Below are experts of layer 7 (counted from 0) of a mixture-of-experts language model. Rows are named router (the router's row for the expert), down (a neuron's output weights, with its number) and show model dimensions 384-511. Each number is 128 + 24 x the weight over its row's rms, rounded and kept within 0 to 255.
After each expert's rows: a language model's description of what the expert responds to. This comes from a sample of Wikipedia text that the model never trained on.

# expert 9
router [103 101 136  96 100 102 137 164 179 158 107 144 141 110 162 145 152 111 159 100 121 130 130 164  60 128 118 106 138 162 142 120 166 105  92 124 128 127 118 160  89  96 154 133 130  91 151 139 119 125 149 118 159 109 131 119 132 143 117 101 107 157 182 118 104 107 118  93  97 133 141 180  94 107 197  90 159 142 122 157 118  89 105 123 135 171 164  84 155 116 118 118 159 124 126 121 130 130 117 138 153 118  94 148 115 152  84  81 134 158 173 127 133 134 134 144 143 136 104 108 144 135  94 131 152 111 128 163]
down0 [137 145 159 144 146 115 124 147 149 104 103  70  94 130 134  47 128 101 131 146 137 111 136 122 116 148 146  93 145 119 135  92 146 111 170 120 121 124 133 149 170 132  99 148 180 103 158  96  93 160 104 192 110 100 135 122 163 147 130 142 123 151 110 113 159 120 134  66 175 141 150 139 109 148 135 137 108 152 136 154 128 114 145 103 100 165 159 149 115 133 166 125 138 136 143 149 163 161  84 143 122 127 112 163 135 121 110  97 122 143 134 147 106 138 106 122 190 140  86 126 150 118 135 128 163 136 152 120]
down1 [148 163 136 124 138  87 125 149 116 156 117  96 120 130 148 119 137 125  92  98 127 124 111 142  98  95 166  61 134 118 142 138 130 134  84 187 111 108  97 126 128 136 100 142 138 114 135 174 118  88 166  85 115 105 176  77 126 125 119 133 114 143 148 142 122 110 105 162 157 158 166 122 133 106 136 104  66 168 161 124 119 139 161 136 156  95 176 109 102 121 159 103 168 124 123 152 157 114 122 146 127 133 102 159  78 140 149 120  95 135  84 134  96 165 122 109 121 134 108 111 133 143 161  89 136 102 134 117]
down2 [ 86  87 143 111 150 100  95 111 141 162  93 123 106 137 135 131 100 164 135 104  94 169 175 130 180 144 150 118 169 121  94 150 169 135 154 150 118 144 128 133 159 110 153 115  69 109 115 122  97 127 124 136 124  73 102 135 141 143 124  98 140 168 119 144 146  72 134 139 128 143  96 107 117 106 110 114 135 149 110 151 141 109 100 160 136 136 126 126 121 144 117 138 135 130 149 125 120 134 137 124 132 153 156 160 151  82 133 129  85 103 105 138 168 106 131 111  72 188 163  91  73 116 130 127  93 148 123  92]
What it handles: Common head nouns

# expert 6
router [135 159 116 118 165 144  94 141 145 135 165  79 162 100 106 129 165  97 124  90 113 141  98 117  77 117 108 145 128 176 115 100 140 102 118 135 116 132 131 100 103 140 167 144 135  64 159 154 137 117 144 143 105 138 109 107 135 134 124 127 140 128 142  93 182 129  94  67 132  95 134 168 123  91 103 124 161 160 187 112 128 111 114 123 158  96  74 113 138 100 105 140 159 143 157 104  75 108 141 119 153 127 104 127 146 159 118 127 121 141 100 105 121 166 167 103 135 136 141 179 114 100  95 186 146  72 164 145]
down0 [145 140 112 132  80  93 150 162 151 149 115 160 117 161 136  98 101 172 133 155 159  95  82 134  89 150 100 119 130 115  79 165 108 154 134 146 116 127 114 145 152 139 126 100 130 158 128 124 140 142 142 118 113 176 133 144 119 134 117 142  78 126 116 122 120 154 147 157 165 119 128 142 120 104  98 180 191 101 153 139 130 125 111  95 174 101 148 151  87 148 128 127 125 137 144 146 140 106  55  96 130 154  74 146 108 131 122  89 137 136 153 118 147 114  81 118 119 125 162 134  86 133  77 125 120 118 131 135]
down1 [169 128 110 140 115  82 119 139 126 168 106 157 102 100  76  97 129 137 193 111 165 114  61 155 107 119 161 112 164 142 122 150 144  92 118 133 116 165 181 135 138 133 118 147 116 146 164 116 123 119 131 154 140 142 138 172 141 102 107 115 156 175 143 183 134 109 184 132 109 129 114 125 136 152  96  99  73 123 148  93 126 104 118 136  79 140 165 116 164 107 118 134 137 144 142 135 102 113 128  95 149  89 111  98  99 110 107 153 161 100 138 133 115 107 108  99 116 129 105 105 111 142 111 128 152 102 105 135]
down2 [173  98 124 141 159 100 184 107 146 158 170 115 165 114 137 151  92 149 137 129 157 138 150 105 154 139 124 122 132 126 131 164 104 102  63 133 138 108 143 149  64 113 128 144 135 111 135  87 111 139 120 135 125 160 144 122 113 130 130 119 127 162 178 151 149 112 140 125 157  80  73  90  81 145 106 131 113 145 134 149  79 137 128 101 134 121 102 147 154  85 130  80 188 132 124 139 159 128 136 143 131 118 111 114 125 143 140 103 158 146 122 112 124 129 102 127  94  95 120 111 136 116 148 100 115 156 127 152]
What it handles: Mid-word fragments

# expert 15
router [115 147 159 117 130 150 133 143 129  98 160 131 137 149 138 122 137  78 154 123 118 107  79 118 112 133  99 165 138 106  75 103 141 117  97 157 146  98 141 122 124 118 158 175 164 154 127 122 110  97 132 122 117 127 147 119 162 143 137 147 132 181 209 134 131 139 146 118 113 124 134 130 131 109 147 134 194 155 131 117 150 137  78  85 117 137 158  98 150 153 110 142 138 115 117 131 159  76 134 117 171 108 125 127 127 126  95  94 141 125 136 113 126 136 156 159  93 136 138 113 147 142 113 153 120 142 138 118]
down0 [103 109  97 137 149  73 118 125 108 126 113 135 163 160 115 168 116 129 135 123 119 138 153 140 131 171 140 161 155 122 115 159 149 128 113  86  90 139  76  95 130 162  96 152 124  95  90 120 119 131 111 155 106 151 116 135 124 135 128 110 188 136 110 114 119 113  82 119 142 117 167 103 137 101 149 144 104 166 131 140  72 111 132 102 156 162 115 124  75 140 141 128 143 105  95 113 116 144  74  80 123 111 156  92 157 128 114 155 121 119 129 101 116  99 144 108 129 112 123 114  99 100 129 103 135 152  98 151]
down1 [125 132 152 155 151 127  83 130 143 174 122 109 123  87 139 140 143  92 127 113 142 152 106  93 164 150 136 124 102 141 125  99  99 137  97 107  96 122  87  99 124  93 140 165 126 140 116 111 129 136 142 124 129  74 113 112 107 177 114 149 112 134  99  99 120 120 166 129 125 141 131 148 121 119 144 153 145 104 164 143 157 156 162 154 145 145 143 133 100 135 133 100 113 121 106 107 168 149 112 141 149 137  95 106 110 112 124 139 152 187 105 158 139 135  84 154 128 105 170 110 128 121 158 128 136  83 141 139]
down2 [ 94 101 152 147 125 153 114 129 132 134 138 126 122 144 104 143 138  78 102 149 117  93 141 122 137  89 130 133 101 141 130  84 104 214  92 154 157 124 162 138 175 109 137 157 123 112 145  87 107 162 138 157 159 157 131 151 138 147  60 133 154 156 158 144 135 124 118 134 109 141  94 102 127 111 113 123 132 145 129 137 112 137  79 121 102 117 158 154 140 169 125 103 138  99 117 165 153 140 132 129 140 138 111 136 157 151 155 131 140 175 142 116 137 111 102 123 149 184 136 175 117  83 133 132 140  42 150 104]
What it handles: Mid-name word pieces

# expert 22
router [114 153 129 111 125 130 114 108 188 101 146  86 134 113 160 107 142  88 107 116 138 118  82 112 117 135  99 105 149 165 100 147 156 117 100 116 122 125 113 119 112 121 121 112 117 126 105 113 129 124 112 116 120  87 127  95 140 121 156 168 140  97 178  99 138 105 102  93 125 144 141 124 129 134 122  83 138 117 155  92  86 100 122 135 147  93 157 131 173  99  93 107 167 107 111 151 130 155 124 119 156 141 102 116 137 152 122 122 114 151 134  86 108 162 146  95 126 135 147 161 122 122 113 120 121 125 107 144]
down0 [105 146 104 141  90 116 130 150 114 123 116 102 135 149 156 117 108 140 135 105 102 166  96 128 139  99 136 128 125  94  92 148 113 151 142 132 112 142 112 132  94 116 120 117 131 110  89 128 132 130 139 116 129 111 126 134 102 145 147 117 158 194 162 129  76 114 142 125 115 114 105 150  85 131 132 111 122 149 143 110 152 103 112 107 128 126 125  94 148 115 157 112 104 127 142 103 109 140 148  86 146 130 145 160 138 137 110 134 140 135 122 131 118  66 128 131 110  97  94 102 167 125  89  75 130 104 117 124]
down1 [129 137 144 125 108 162 115 116 119  94 101 140 133 166 139 108 126 109 155 125 115 130 164 112 143 120 124 140  66 123 156 127 155 112 137 112  91 165  92 112 131  97 111 119 141 125 131  92 139 147 130  91 175 175 137 165 126 123 184 112 136 119  99 114 122 169 118 110 116 122 138 150 126 143 139 140 100  91 143 160 117 166 123 150 154 141 151 180 102 184 113  93 130 120 133 145 132  92 145 103 139 143 118 145 123 123 148 155  75 113 133 123 137 134 155 130  85 103 100 105  97 148 181 157 136 152 102 118]
down2 [118 145 137 119 112 121  96 133 152  98 133 142 129 108 145 161 144 154 136 145 146 104 136 144 111 165 115 124 118 117 145 165 146 127 128 123 125 133 174 141 105 132 127 102 168 112 133 164 162 152 142 174  97 157 115 126 172 139 138 138 112 156 120 196 125 110 107 137 127 126 111 128 178 174 162 132 111 116 131 175 143 126 110  91 159 118 168 142 137 146 120 128 108 139  91 148 133 108 125 162 129 155 127 116 118 122  87 140 166 113 111 113 126 146 102 134 142  97 131 115 120 118 115 180  70 129 121  86]
What it handles: Section and infobox headings

# expert 20
router [127  87 123 125 132 138  89 146 122 100 157 118 137 101 137 149 153 142 141 143  96  78 126 143 103 105 140  95 100 122 128 140 115 135  92 167 144 145 182  74 145 159 112 140 120 150 128  80 159 101 165 105 125 123 106 112 146  97 119  89 152  82 119 112 146 140 109 166 154  90 136 146  93 139 153 114 195 147 148 114 137 107 128 132 174 152 111 155 134  98  96 133 129 133 150 102  76  93 112 121 168 104 127 101 125 154 117 106 129 180 113 154 167 142 137 138 146 144 132 134 124 125 115 150 133 117 126 117]
down0 [166  82 104 141  77 154  98 160 101 144 128 101 137 148 106 108 123 117 128 151 102  90 133 125 134 121  98 118 117 120 124 118  79 160 171 127 123 113 110 115 110 143 126 118 124 136 104 120 105 129 156 117 105 133 128  92  74 141  95 144 150 126 145 135 132 108 163 143 148 103 137 143 132 128  89 106 155 129 180 157  94 119 141 107 131 126 119 123 198  95 141 151 117 119 165 121 103 110 126 138 124 152 139 115 158 151  91 140 163 120 136  82 117 118  83 120 127 118 108 148 114  99  93 124 170 130 134 155]
down1 [106 113 120 138 119  82 145 108 141 159 114 104 126 159 110 113 103 157 151  95 131 125  99 135 142 158 116 115 133 143 142 124 116 134 144  95 134 136 101 141 131  42 162  98 141 171 111 114 165 110 111 105 138 161 134  92 110 163 127 176 127 102 137 136 134 151 127 170 124 103 127 103 107 127 142  95 143  92 136 147 126 131 110 130 170  98  95 119 119 151 124 122 141 155 135 110 153 119 156 101  85 151 151 167 140 102 131 128 133 151 132 148 151 121 135 119 161 134 156 140 139 131 132 153 116 138 131 147]
down2 [125 145 154 146 130 156 141 140 134 119 183 111 139 122 120  76 140 133 148 100 129 123 159 145  94 112 166 159 166  69 169  99 114  98 146 108 120 111 158 118 128 178 113 176 130 115 143 102 136 128 119 128 167 155 119 144  78 142 156 146 130  88 114 150 133 141 103 137 143 121 168 130 116  97 153 100 145 147 131 140 135 140 127  42 125 142  92 169 144 128 141  78 126 115 130 100 141 126 136 155 170 120 117 137 119  90 129 177 122  84 127 112 115  96 116 108 150 162 100 135 105 121 141 153 111 144 123 137]
What it handles: Name-initial syllables

# expert 21
router [113 100 136 121 119 115  96 161 177 119 163 109 147 125 139  75 147 108 150 118  80 136 146 144 100 132 115  98  98 132 131 118 145  84 109 161 114 147 149 125 116  97 131  84 109  93 165 119 149 122 148 149 102 122 160 124 136 137 133 173 119 154 141  79 172 125 126  67 144 148 125 151 120 142 182 108 139 129 121 144 115 127 119 113  95 130 156 115 139  79 132 158 152 134 142 140 117 108 107 164 151  92  94 119 148 168 106 112 143 172 163 150 102 140 160 151 165 132 118 119 131 158 101 135 139 119 125 166]
down0 [104 161 107 112 151 102 127 112 125 123  92 125 119 144  86 169 130 163 117  98 162 116 167  99 156 165 127 140  91 129 146 138 177 189 148 129 110 158  95 138 126 109  84 154  96 117  97 128 113 136 106 137 113 158 168 123 113 133 121 125 114  87 112 121 107 128 144 173 118 152 103 109 125 177 133 113 134 107  87 111 137 118 155 112  97 119 105 160 136 158 131 131 111 117 105 159 137 166  93  97 148 148 147 122 164 123 119 127 122 152 124 131 137  66 152 139 163 150 142 149 138 121 140 118 175 116 138 174]
down1 [145 167 148 128 115 119 163 137 122  89 107 142 123 144 127 105  99 152 148 108 159  98 120 185 132 114 130 114 133  85 105 153 100 112 120 118 135 142 133 155 112 136  93 126 129 139 114 153 117 116 114 201 156 179 156  88 101 113 132 135 149 121 149 135 161 146 111 122 138 133 147 134 133 149 124 143  98 141 133 164 128 129 128 154 118 104 132 120 173 119 118 141  72 105 142 106  91 137 131 142  94  89  83 142 145 108 118 128  84 167 121 174 134 121 153 144 149 122 148 110 117 131 125 139 148 139 146 207]
down2 [132 132 101 103 151 124 142 133 182 117  90 156 128  82 122 145 162 148 108 112 163 142 148 150 119 156 197 146 122 120 164 148 110 121 117  99 141 128 163  77 139 103 137 109 135 122 132 132 125 125 148 118 144 128 129 136 174 141 128  96 143 129 141 104 139 145 130 102  92 126 171 120 132 122 201 146 124 110  97 125 140 137 139 131 154 154 130  91 125 123 157 132 105 125 166 126  97 106 135 167 141 139 109 147 102 144 164 104 147  96 136 138 171  90 114 121  80  68 132 102 130 101 126 115 104 101 126 140]
What it handles: Personal first names

# expert 17
router [107  99  98 137 111 167 136 161 142 144 165 109 168 119 182 132 123 124 144  91 116 132 102 169 127  79  90 139 145 135 103 126 155 109 114 111 135 103 144 116 146 115 125 141 150  82 147 131 141 127 115 113 162 127 115  59 142 167 113  99  73 135 149 123 134 139 123 110 133 134 125 141 124  80 122  89 140 145 143 101 168 105 109 103 166  98 120 133 137 141 116 134 152 117 107 129 134 138  85 148 159 111 138 110  91 147 121 116 154 156 177 156  88 134 140 135 129 161 134 117 144 142 134 129 103 100 139 126]
down0 [140 116 120 113 153  99 128 104 140 108 139 123 133 197  95 130 121 173 125 157 102 148 128 122 122 127 136 124 149 125  90 126 154 138 154 126 137 157 147 114 135 125 145 114 117 153 169 131 157 137 108  90 148 132 154 116 137 124 134 140 137 139 174 127  79 126  84 123 119 107 102 128 125 122 137  98 153 101 187 125 165 117 185 109 122 146  99 125 129 131 142  96 133 137 115 135 127  75 128 131 119 136 113 119 130 169 156 101 141 121 129  67 132  74 113 130  99 147 131 101 117 112 111 117 133 127 122 162]
down1 [144 145 109 112 118 138 117  90 123 128 132 128  96 112 125 100 170 172 146 146 114 128 143 128 170 133 148 134 160 100 125 153  83 112 151 118 141 114 107  77 106 156  99 150 142 147 115 118 141 100  95 129 129 127 120 150 180 113 153 158 114 114 133 120 129 143 136 138 120 108  92 112 111 136 103 144 107 118 125 107 154 133 140 127 130 123 101 156 147 146 130 114  95 107  80 154  81 110 110 126 111  90 143 126  93  95  75  77  79 127  84 102  77 159 140  94 131 133 134 116 137  92 134 160 165 167 112 162]
down2 [116 146 164 142 101 114  92 138 155  98 131 169 132 103 139 118 177 133  76 118 126 140 177 158 118 154 123 127 169 125 114 111 137 134 101 138  61 138 152  98  83 125 155 102 138 156 156 154 124 131 170 152 145 145  91 169 126 142 137 157 130 132 117 152  89  94 119 115 120 131  85 133 158 132 123 146 157 103  96 125 163 109 153 132 131 122 124 133  90  98 154 138 122 119 128  79 112 130 114 118 106 169 130 152 122 123 122 129 114 110 114 116 157 137 166 109 115 128 133 135 146 135 130 160 162 122 153 141]
What it handles: Foreign particles and scripts

# expert 2
router [167 141 157 133  95 132  86 154 122 141 120  99 137 128 138 122 150 105 141  90  98 113 131 163  96 110 104 116 101 116 120 107 141 128 111 126 124 129 148 148 110 107 120 117 166 147 105 131 130 124 138 107 121 156 120 140 156 149 117 129 116 143 165 127 124  95 174  90 113 145 146 115 102 107  81 122 153 104 171 115 192  98 133 154 168 132 153 151 144 109  92 128 138 137 125 123 143 100 120 106 112 137 112 108 101 156  84 109 159 157 143 108 110 130 119 105 148 143 138 155 141  92 110 155 144 107  98 144]
down0 [ 95 180 171 128 165 168 168 154 111 131 123 155 159 114 108 121 130 122  74 138 150 137 139 125  98 134 125 137 155 117 122 127 125 137 102 107 117 135 145 123 135 148 132 124 113 134 140 179  66 155 160 130 135 145 131 110 119  82 163 104 149 150 114 136 179 176 156 125 141 101 101 147 130 148 113 158  98 127 119 111 164 131  65 113 105 160  91  87 124 143 104 166 150  98  85 170 160 130 132 137 133 173 129  79 156 148 117 160 137 115 109  67 147 133 131 159  95 135 126 141 126 126 140 108 154 133  75 141]
down1 [168 160 106 135  99 141  94 101 162 111 115 146 117  95 139 110  76 120 108 132  96 159 140 141 113 120 131 100 126 113 130 147  79 134 159 118 162 122 135 131 125 127 123 100 153 160 121 111 107 109 113 131 161 128 101  94  90 113 132 135 161 127 121 143 142 124 109 170 153 154 102 118 151 133 138  97 105 181 154 164 117 166 119 151 114 141 118  81 122 134 125 104 128 125 141 165 142 114 116 143 168 110 117 171 111 163 123 127 117 112 150 138 150 142 112 165 150 140 101 155 122 142  86 144 147 110 118 126]
down2 [109 112 115 123 143 120  98 150 122 129 134 158 103 134 143 150 138 156 150 120 141 110 188 107 112 102 149 117 122 113 105  73 143 150 138 162 146 121 186 110 131 101 124 124 129 158 168 113 128 147 120 120 142 110 157 135 125 109  99 148 125 130 111 143 149  93 167  89 148 104 132 123 124 184 129 137  86 143 133 103 110 163 172 133  59 112 153 181 143 122 156 114 169 103 129 129  97 140  94 177  99 132 153 130 192 149 161 148 116 194 123 111 113 122 151 117 173 128 115 128 140 151 145 115 103 104 132 106]
What it handles: Past-tense action verbs

# expert 1
router [147 116 105 103 119 143 128 134 125 180  90 103 153  63 155 101 163 113 147 105 133 202 121 132 106 156 105 164 104 166 106 123 141 108 119 118 146 133 124 136 125  81 125  99 170 144 133 147 110 105 134 151  96 122 103  89 135 177 131 133 126 143 131 111 123 119 158  73 130 174 141 171  93  77 111 142 160 115  89 131 120  93 123 157 132 125 142 133 155  80 127 115 120 141  83 131 135 160 124 129 161 128  77 123  93 120 152  61 165 121 119 139 137 130 125 119 114 125 136 121 108 126 118 151 141 119 148 132]
down0 [150 168  67 115  82 106 159  96 125 134 121 143 155 135 151 123 147 138 126 119 128 152 130 152  92 119 123 158  98 160 122 129 145 138 126 124 120 114 133 129 161 126 129 142 124 120  87  91 136 135 113 194 136 101 128 135 131 141 161 135 113 126 148 159 122 121 124 124 129 108 112 120 127 124 123 158 133 153 117 150 112 166 138 141 129 123 117 140 155 115 165 129 139 126 137 139 135 130 139 139  97 145 146 102  95 144 166  98  87 129 134 120 113 131 139 113 146 129 162 151 112 104 107 112 137 120 130 133]
down1 [153 144 136 129 163 120 105 126 105 116 133 122  97 169 140  97 111 141  94 122  66 171 132 105 129 122 160 152 127  69 117 133 151 130 140 161 135  72 139 120 156  99 158 150  96 137 166 151 111 117 112 143 134 108 139 144 130 179  78 120  86 123 102 123 106 151 113 123 154 153 180 121 107 119 163 131 110 116 121 132 160 165 125 113 127 146 123 142 121 130 124 134 149 120 125 162 142 157 143 203 143 124 159 146 123  72 125 147 111  59 145 103 146 124 189 124 131 132  93 127 129 131  90 111 135  99 157 152]
down2 [124 139  93 115  88 114 116 138 141  94 117 101 136 104 102 108 129 132 154 128 155  92 153 148 167 129 145  83 136 143 108 153 121 111 116 122 160 147 156  57 140 185 146 127 123 127 122 100 145 144 176 103 149  73 138 120 118 136 112 165 170  92 134 118 118 118 147  99 149 136 111 106 139 131  85 151 147 123 117 148 107 145 150 122 169 186 132 103 135 135 117 123 107 133 169 124 135 159 115 143 172 149 146 106 134  81 158 124  96 113 152 107 170 110 158 184 141 117 100  98 112 163 136  49 124 146 117 131]
What it handles: Capital initial letters

# expert 11
router [106 113 122 116 130 153 103 122 124 130 150 100 141  70 168 154 177 125 135 103 137 155 109 137 151 104 118  95 120 153 125 176 143 116 119 114 126 153 124 153 177 131 124 130 181 108 104 100 133 104 160 140 139 112  54  98 145 130 112 118 111 144 136 128 129 138 115 109 154 151 149 162  99 109  87  91 140 135 131 128 127 110 137 170 114 141 130 114 143 127 105 153 142 119 116 122 113 143 121 156 178 114 103 132  95 141 104 116 155 121 108 195 121 173 126 131 109 138 158 127  92 163 122 125 160 132 150 151]
down0 [148  98 113 151 123  99 109 107 135 136 137 119  80 142 150 115 112 169 121 138 133 118 131 125 144 139  93 147 102 111 120 158 129 172 120 112 107 149 159 137 136 127 135 165  96 145 133 127 152 115 103 114 122  86 142 122  80 110 169 127 151 107 146 144 131 117 159 157 103 178 134 123 100 115 135 102 133 120 161 126 106 134  96 168 126 146 133 101 107 129  85 151  95 150 119 161 135 160  65 112 134 140 138 129 162 145 115 118 133 124  97 120 133 122  81 146 146 105 182 125 102 128 171 140 139 145 179 103]
down1 [131 122 158 175  68 120 122 124 196 140 128 120 167 127 117 111 117 136 150  98 133 120 103 136 103 108 153 153 143 119 105 109 111 115  68 103 134 134 159 109 111 110 108 145  88 150 169 140 121 112 168 126 156 149 126 157 105  99 111  95 162 143 140 102  96 134 145  78 103  90 124 143 148 128 140 154 184  73 131  67 235 127 121 123 129 138 125 152 164 121 139 116 126 170 104 126  87 102 123 117 155 108 164 149 103 101 123 113 153 105 109 103  77 103 110 124 131 124 119 141 105  91 145 131  72 181  87 124]
down2 [125 114 120 148 108 107 138 157 135 144 121 142 169 140 125  94 107 148 119 166 186 143  82 107 137  95 143 150 148 135 164 119 191 104 149 118 158 112 168 170 208 139 142 137 131  96 131 138 116 112 123 114  85  70  98 127 144 113 121 132  93 141 135 202 102 137  90 106 132  82 155 105 103 125 146  98 118 139 105 167 142 133 129 138 105  91 124 179 140 145  97 137 154 148 143 127 106 118 129 138  78 110 175 133 102 114 152 140 120 136  86 122 138 142 143  89 158 149 115 133 136 165 139 103 140 147 143 107]
What it handles: Nationality and title words

# expert 16
router [ 87 121 129 135 114 157 127 135 151 122 133 139 142 144 138  78 158  81 146 121 102 138 108  90  85 132 124 133 151 129 136  99 140 113 110 113 120 166 128 121  86 131 144 127 135 131 149  95 143 121 125 143 103 103 151 163 195 147 150 148 149 135 169 125 138 159 176  93 123 130 139 110 118 138 169 115 157 117 143 147 129  86 114 120 110 140 137  81 151  78 101 126 152 125 141 144 134  96 101 138 105 104 103 164 126 138  91 135 160 165 167 139 114 152 157 125 158 173 127 104 134 127 130 159 149 100 142 139]
down0 [145 130  86 127 161 101  99 173 126 158 151 144 151 165 166 127 124 120 120 133 113 141  88 143 117 110 158 109 120 133 123 156 112 133 180 107 136 138 100 136 141 146 121  74 141 123 147 147  94 112 144 137 105 121 137 118 120 138 141 151  98 139 127 121 153 124 151  76 120 139 109 139 138 156 115 112 145 125 156 154 157 136 152 146 148 110 191 104 143 139 162 149 138 177 110 113 151 149 101 125 154 134 117 108 152  92 105  99 145 106 198 134 102 139 121 106  91 126 123  89 141 142 170 126 132 111 133 113]
down1 [172 167 132 144  97 141 131 163 104 162 160 114 136 122 139 119 111 134 109 173 131 141 108 123 155 166 120 138 102  97 109 103 135 166 158 135 131 123 118  98 180 150 147 133 116 107 112 146  93 131 131 150 102 138 134 102 137 124 110 136 136 140 143 117 158 146 155 108 111 147  96 153 151  86 107 156  90 129 128  93 141 132 105 140 118 134 132  98 110 120 135 139 124 183 143 147 137 138 136 110 164 147 121 173 132 102 121 147  94 129 146  98 123 159 140 122 179 190 124 124 127 102 121 118 136 139 103 104]
down2 [107  94 147 133  92 125 124 153 134 108 105 151 119  83 118 168 159 162 131 129 110 129 143 151 128 166 136 136 173 112 153  80 130 119 155 141 110  91 139 105 129 142 169 154  85 138 127 122 107 134 105 146 118 118 112 131 167 125 102 138 131 155 163 154 131 123 117 133 168 143 112 117 151 113  83  96 128  81  95 159 106 133 133 149 131 125 118 106 155 141  77 124 129  91 126 107 114 142 144  96 138 175 122 168 115 176 161  80 180 127 135 122 150 155 127 122 119  98 121 115 165 122 148 112 155 149 135  79]
What it handles: Name endings and pronouns